Experts of a small language model: vocabulary 10941.
Below are experts of layer 7 (counted from 0) of a mixture-of-experts language model. Rows are named router (the router's row for the expert), gate (a neuron's input weights, with its number), up (a neuron's input weights, with its number), down (a neuron's output weights, with its number) and show model dimensions 0-191. Each number is 50 + 15 x the weight over its row's rms, rounded and kept within 0 to 99.
Before each expert's rows: "mostly gets" lists some tokens that are sent to it at least half of the time. This comes from a sample of Wikipedia text that the model never trained on.

# expert 127
mostly gets: " highest", " third", " most", " fifth", " second", " fourth"
router:29 58 65 36 38 40 28 45 35 57 51 35 73 54 67 44 67 31 58 36 32 29 54 54 68 61 20 57 39 46 66 44 50 33 55 23 29 45 29 32 46 51 46 61 36 69 32 69 63 55 47 20 38 63 68 28 47 36 73 53 15 33 69 30 33 44 45 64 69 27 63 38 58 43 70 58 72 57 58 67 51 61 73 50 43 72 58 53 43 47 40 49 68 31 43 54 66 38 43 81 63 61 35 26 32 58 63 44 43 32 20 39 71 38 41 18 65 51 44 42 42 58 50 51 63 69 73 65 47 66 68 33 67 70 29 39 57 51 30 35 67 53 63 52 45 44 62 80 60 56 53 35 56 27 41 68 56 51 36 63 46 25 33 54 56 43 36 55 36 47 82 64 61 62 22 55 67 56 56 56 21 71 63 62 60 69 66 72 49 80 76 58
gate3:33 26 51 59 33 40 51 47 39 72 47 45 50 68 66 51 65 33 54 60 45 45 63 46 52 44 54 45 48 86 78 30 57 31 37 46 43 42 36 36 46 56 28 72 27 29 56 25 59 51 81 56 61 56 72 54 53 42 50 63 67 30 68 55 40 23 38 69 47 23 65 55 75 75 64 65 57 56 56 38 62 28 60 40 26 55 60 16 63 35 55 27 68 51 42 48 72 76 55 36 39 60 22 36 33 82 57 40 29 41 69 79 59 58 54 46 64 38 44 60 59 51 69 44 43 67 48 50 39 59 64 41 68 60 55 35 52 13 61 70 07 58 73 57 39 40 51 55 51 67 67 70 31 49 36 56 55 58 61 76 64 43 55 55 70 38 45 53 65 40 27 44 82 76 34 67 61 55 35 40 56 58 62 46 64 39 76 47 67 57 68 68
up3:55 72 50 29 37 44 66 56 56 35 23 40 69 50 83 66 23 67 28 61 82 58 55 30 59 26 57 69 55 64 70 54 71 56 58 65 27 52 48 56 58 60 46 55 42 47 61 50 51 60 67 58 40 40 60 43 54 49 46 65 39 74 63 49 55 19 37 41 79 60 59 54 51 54 81 75 44 94 39 49 44 36 22 68 39 36 37 44 77 28 57 55 48 54 43 32 57 29 55 46 56 55 39 57 45 50 53 42 59 16 44 65 40 61 60 36 58 45 91 62 73 40 36 43 43 51 47 58 61 57 54 38 37 67 66 18 20 44 41 60 62 57 53 36 76 67 50 55 32 69 30 45 64 43 42 41 57 38 70 46 39 47 35 27 79 78 13 66 71 33 33 49 50 72 41 62 61 57 63 37 51 41 47 42 65 34 40 40 16 50 42 50
down3:38 50 73 43 53 36 37 33 56 33 61 36 58 37 67 45 45 70 67 48 60 64 43 33 64 23 32 74 76 41 26 35 41 33 64 51 45 39 52 69 60 31 54 26 45 50 45 62 51 54 57 31 44 69 50 75 32 44 55 49 33 51 30 31 30 30 32 57 42 54 43 43 37 48 35 41 32 76 41 45 22 60 41 37 26 45 49 59 34 63 48 43 56 63 73 64 39 47 64 37 43 38 39 45 37 60 46 27 35 53 64 77 78 72 44 27 39 63 36 50 65 30 60 65 77 58 42 56 61 63 53 54 53 42 58 66 49 33 53 51 77 77 51 25 56 60 34 41 66 73 56 68 44 55 49 51 94 30 34 50 48 58 57 71 50 49 47 50 25 73 13 47 47 71 28 49 77 31 55 26 47 45 63 71 23 46 44 92 27 38 27 66

# expert 50
mostly gets: " some", " many", " most", " all", " two", " four"
router:60 40 48 28 48 22 26 44 40 58 26 44 71 55 63 37 50 27 68 26 23 19 46 38 54 31 36 58 75 67 61 46 51 34 66 38 45 45 47 42 66 47 37 70 43 73 58 62 59 57 09 40 69 62 76 40 29 45 71 66 56 33 32 19 33 73 61 45 60 22 62 30 43 58 50 40 67 66 50 49 52 38 26 40 65 49 62 48 57 38 47 73 64 46 56 53 63 46 39 50 84 32 35 59 24 54 68 54 43 18 48 35 76 57 28 50 62 70 42 44 47 58 33 57 55 47 57 63 45 66 56 29 65 48 68 17 63 53 37 53 41 58 58 43 53 40 47 69 75 21 64 41 51 45 43 71 56 60 68 63 64 37 30 35 77 34 49 53 37 23 88 60 53 63 35 38 35 37 44 49 47 69 63 59 61 63 70 63 38 65 61 66
gate2:62 33 43 76 44 46 51 44 46 72 52 53 33 35 58 44 55 22 22 38 42 28 43 44 62 50 51 14 70 42 61 69 74 60 47 53 41 46 53 50 55 48 38 21 57 59 52 65 51 37 67 27 18 48 56 30 69 44 47 43 49 41 71 57 70 76 68 61 49 77 39 60 38 52 31 29 28 53 50 39 32 56 78 42 52 26 39 42 46 34 56 61 71 64 37 43 26 69 46 59 69 47 61 69 36 65 48 33 21 40 54 54 18 49 53 50 39 70 59 29 86 45 58 58 65 40 56 73 54 46 33 60 62 31 57 73 42 43 50 59 77 41 45 42 41 19 59 52 21 45 52 46 23 42 41 41 47 46 59 59 41 60 56 45 53 34 31 73 52 52 63 66 36 90 53 44 66 62 09 37 57 44 55 54 33 64 65 39 73 23 44 83
up2:76 48 62 68 33 45 54 36 40 36 64 38 67 63 48 66 33 85 41 47 46 41 51 47 96 63 46 41 20 46 25 42 71 37 51 63 13 64 40 49 38 68 49 55 33 53 34 63 34 39 56 60 45 36 62 54 77 49 43 44 93 61 31 51 40 54 41 51 68 45 52 26 31 69 42 84 36 52 41 26 60 61 49 42 32 26 36 81 25 48 48 48 39 63 53 48 48 45 65 61 63 72 60 66 81 69 47 76 50 73 52 56 27 46 21 53 58 45 64 31 55 63 38 52 51 54 64 70 50 23 54 73 64 52 50 43 60 22 46 58 46 29 58 47 27 64 65 49 70 49 38 37 44 51 55 32 34 65 35 34 63 62 41 50 51 51 70 47 45 48 27 44 41 26 22 39 47 16 44 67 61 36 46 32 35 59 53 47 25 62 54 34
down2:27 56 47 37 51 58 42 44 34 46 52 62 56 55 53 44 58 73 57 38 42 28 94 61 56 37 46 55 35 70 48 49 33 72 63 34 59 27 56 10 65 43 37 38 33 61 37 72 40 43 53 59 43 64 69 60 35 64 33 28 51 13 57 57 53 60 53 49 26 48 54 11 57 30 83 43 37 61 31 37 50 61 52 47 45 46 75 72 49 55 59 39 69 41 53 66 31 57 47 77 64 74 31 55 50 63 45 34 37 80 54 40 76 61 53 51 52 32 17 52 53 61 32 57 43 42 48 64 54 35 28 36 28 52 60 66 36 33 44 33 28 61 35 19 36 60 65 23 62 50 43 56 39 57 36 50 13 63 50 38 48 38 44 56 52 49 53 70 35 47 48 53 82 52 63 46 26 47 81 68 36 36 62 59 61 70 29 63 21 29 42 37

# expert 59
mostly gets: "|---|---|---|---|---|---|---|---|", "|---|---|---|---|---|---|", "|---|---|---|---|---|", "|---|---|---|---|", "|---|---|---|---|---|---|---|---|---|", " (0)"
router:24 63 51 37 41 61 32 52 32 60 50 31 66 40 64 49 65 37 62 36 41 44 43 53 67 57 17 59 30 34 65 42 45 47 72 30 30 36 35 37 37 35 47 58 35 62 34 70 52 48 44 19 25 66 70 49 63 36 67 56 21 31 74 31 43 38 51 63 64 43 58 43 68 44 67 62 70 44 59 74 49 56 79 53 29 73 52 50 45 48 50 50 64 30 49 56 67 41 45 67 62 68 49 38 31 45 62 42 47 33 25 38 68 36 50 28 61 50 40 31 55 49 49 43 66 72 80 62 47 70 70 38 67 73 37 43 56 47 26 34 72 47 74 52 44 56 50 78 57 48 30 36 54 27 42 45 46 50 33 65 62 23 34 65 56 39 30 45 30 60 83 61 65 65 33 63 92 63 60 64 11 69 60 61 53 60 64 66 42 69 72 61
gate5:53 59 40 66 67 65 88 66 44 55 64 35 63 77 81 29 39 25 49 43 67 48 31 51 72 70 41 65 33 36 56 43 59 70 63 49 63 46 25 67 24 51 46 49 31 48 14 50 19 35 56 45 69 48 40 75 36 30 41 30 46 43 65 54 44 34 52 50 38 20 51 56 54 34 59 60 57 39 51 76 52 60 49 39 51 69 73 59 50 45 53 24 21 64 82 52 15 43 42 49 59 46 51 52 56 57 46 55 33 40 19 52 44 21 44 65 54 58 48 49 63 72 32 23 49 55 42 52 55 67 65 34 41 28 40 38 41 25 34 44 65 26 47 09 45 46 18 53 63 62 76 45 53 51 61 49 37 16 44 81 47 47 52 48 52 48 36 41 56 46 74 48 64 65 73 54 45 62 49 47 52 41 52 61 33 54 73 53 44 58 82 41
up5:65 46 78 31 79 42 72 30 50 40 43 39 47 15 37 43 68 52 77 41 58 38 60 80 61 48 51 61 60 58 45 42 58 45 59 18 52 80 45 61 65 61 39 39 62 73 49 99 35 42 69 65 33 27 74 63 26 71 48 44 60 63 48 50 70 47 45 51 19 59 64 47 54 47 53 45 59 75 44 51 46 52 42 30 38 61 56 61 43 35 39 56 43 50 43 58 20 24 34 74 37 53 39 65 51 52 54 35 72 41 25 54 78 67 47 39 54 47 53 40 46 51 56 45 64 22 28 50 22 58 43 61 29 76 40 68 38 47 51 53 35 67 36 69 74 42 79 50 36 69 39 65 46 54 48 65 52 49 37 31 37 53 62 52 42 58 60 46 48 42 40 28 39 29 66 53 55 45 34 40 13 61 50 39 67 49 68 62 62 34 78 27
down5:57 30 52 44 74 50 46 59 54 55 55 63 61 76 47 59 76 56 70 44 70 54 71 40 48 44 52 36 61 48 46 37 28 83 50 39 57 52 51 50 59 47 36 27 46 50 64 42 61 55 67 73 66 73 19 45 39 40 45 21 36 48 48 73 38 17 73 51 42 51 45 52 52 50 55 63 65 67 63 61 70 87 61 52 62 22 40 40 44 71 66 62 51 40 75 66 54 40 37 26 45 45 55 57 40 43 57 40 32 38 82 57 46 53 28 37 59 21 33 33 52 70 40 59 67 48 49 39 65 53 58 47 26 54 53 45 39 68 33 57 49 44 77 58 28 96 37 42 39 72 51 57 55 43 73 25 49 65 45 70 58 45 44 94 61 88 41 47 39 35 69 55 68 24 46 48 68 50 70 47 43 51 57 40 79 41 37 33 62 75 64 73

# expert 61
mostly gets: " previous", " same", " next", " final", " first", "This"
router:56 47 62 41 49 65 32 45 54 42 18 34 62 48 80 84 58 54 55 38 32 37 52 49 68 40 44 61 37 54 66 30 50 50 43 33 68 61 67 19 52 58 47 72 42 53 52 33 40 74 37 45 66 81 85 49 52 40 72 43 29 44 59 37 71 19 60 47 57 47 41 54 69 40 48 61 76 59 81 37 55 69 49 58 62 59 73 40 46 44 56 28 64 49 55 67 47 40 75 46 67 61 46 46 15 53 50 58 28 38 41 52 64 58 34 52 58 64 55 50 31 52 52 45 53 69 72 81 22 45 60 27 58 65 44 47 46 75 43 48 52 40 46 67 46 36 52 79 72 28 58 47 67 37 14 67 65 71 26 72 59 24 47 38 69 72 51 73 57 50 76 64 49 36 32 71 58 40 69 60 51 59 65 75 68 68 63 41 58 31 50 74
gate1:53 37 85 40 56 76 75 38 51 39 43 49 50 45 57 56 32 57 56 00 47 28 63 39 56 29 37 45 58 40 55 25 50 20 37 50 57 41 42 15 27 49 61 60 57 78 56 45 18 55 41 26 42 52 47 58 44 43 41 53 64 42 58 40 61 22 62 27 24 44 29 47 54 57 27 16 54 46 67 42 35 54 20 53 71 65 74 54 58 56 45 49 50 25 52 57 82 74 50 08 41 54 38 45 37 59 44 60 48 39 18 38 60 30 31 39 55 67 58 57 40 71 42 60 53 32 48 72 53 49 74 32 59 59 58 26 30 46 53 30 37 44 53 60 55 43 42 71 44 44 53 65 36 28 41 15 75 36 62 56 62 57 39 52 70 65 43 57 69 57 40 52 59 56 57 66 25 54 74 39 58 44 31 53 42 39 31 33 64 47 52 62
up1:37 32 77 46 41 73 70 53 41 61 45 62 60 62 55 28 66 35 47 46 40 62 43 60 35 37 92 47 60 37 47 56 46 45 60 66 42 33 50 58 50 45 56 27 48 30 41 42 42 51 59 75 22 48 72 42 30 39 35 59 36 46 74 57 51 51 56 55 61 42 51 37 19 68 48 44 51 59 51 49 46 51 78 35 31 60 57 59 30 38 52 30 48 52 31 50 88 28 52 42 78 38 52 20 77 55 28 37 65 52 65 35 75 50 55 39 47 55 47 43 95 36 59 33 72 68 87 63 63 46 35 49 47 56 51 32 77 48 39 50 49 31 54 25 73 51 27 43 52 59 33 64 56 47 69 45 32 47 64 57 40 64 16 61 38 47 52 66 52 45 32 71 62 38 59 33 47 66 44 15 59 47 36 28 58 16 48 77 42 74 70 34
down1:28 50 44 61 43 69 56 44 38 45 31 53 62 33 33 26 35 24 55 36 51 56 69 49 67 62 70 66 45 52 57 78 48 65 62 57 66 52 66 43 53 48 34 34 55 69 40 57 65 54 71 33 48 50 35 39 50 49 55 40 61 42 60 48 39 45 45 64 38 60 52 28 30 46 30 67 41 42 21 36 62 71 71 48 45 76 21 45 42 11 48 34 47 48 57 60 46 76 60 65 57 81 57 43 53 62 43 19 37 45 54 35 44 57 41 35 50 74 20 61 44 62 56 59 66 14 41 39 70 35 50 53 74 50 54 39 57 40 43 82 57 80 39 35 45 27 40 39 35 70 35 33 67 51 39 65 69 47 52 67 67 65 32 64 63 76 50 35 29 44 27 37 39 43 60 22 55 64 53 38 27 53 90 93 25 61 48 77 52 51 57 58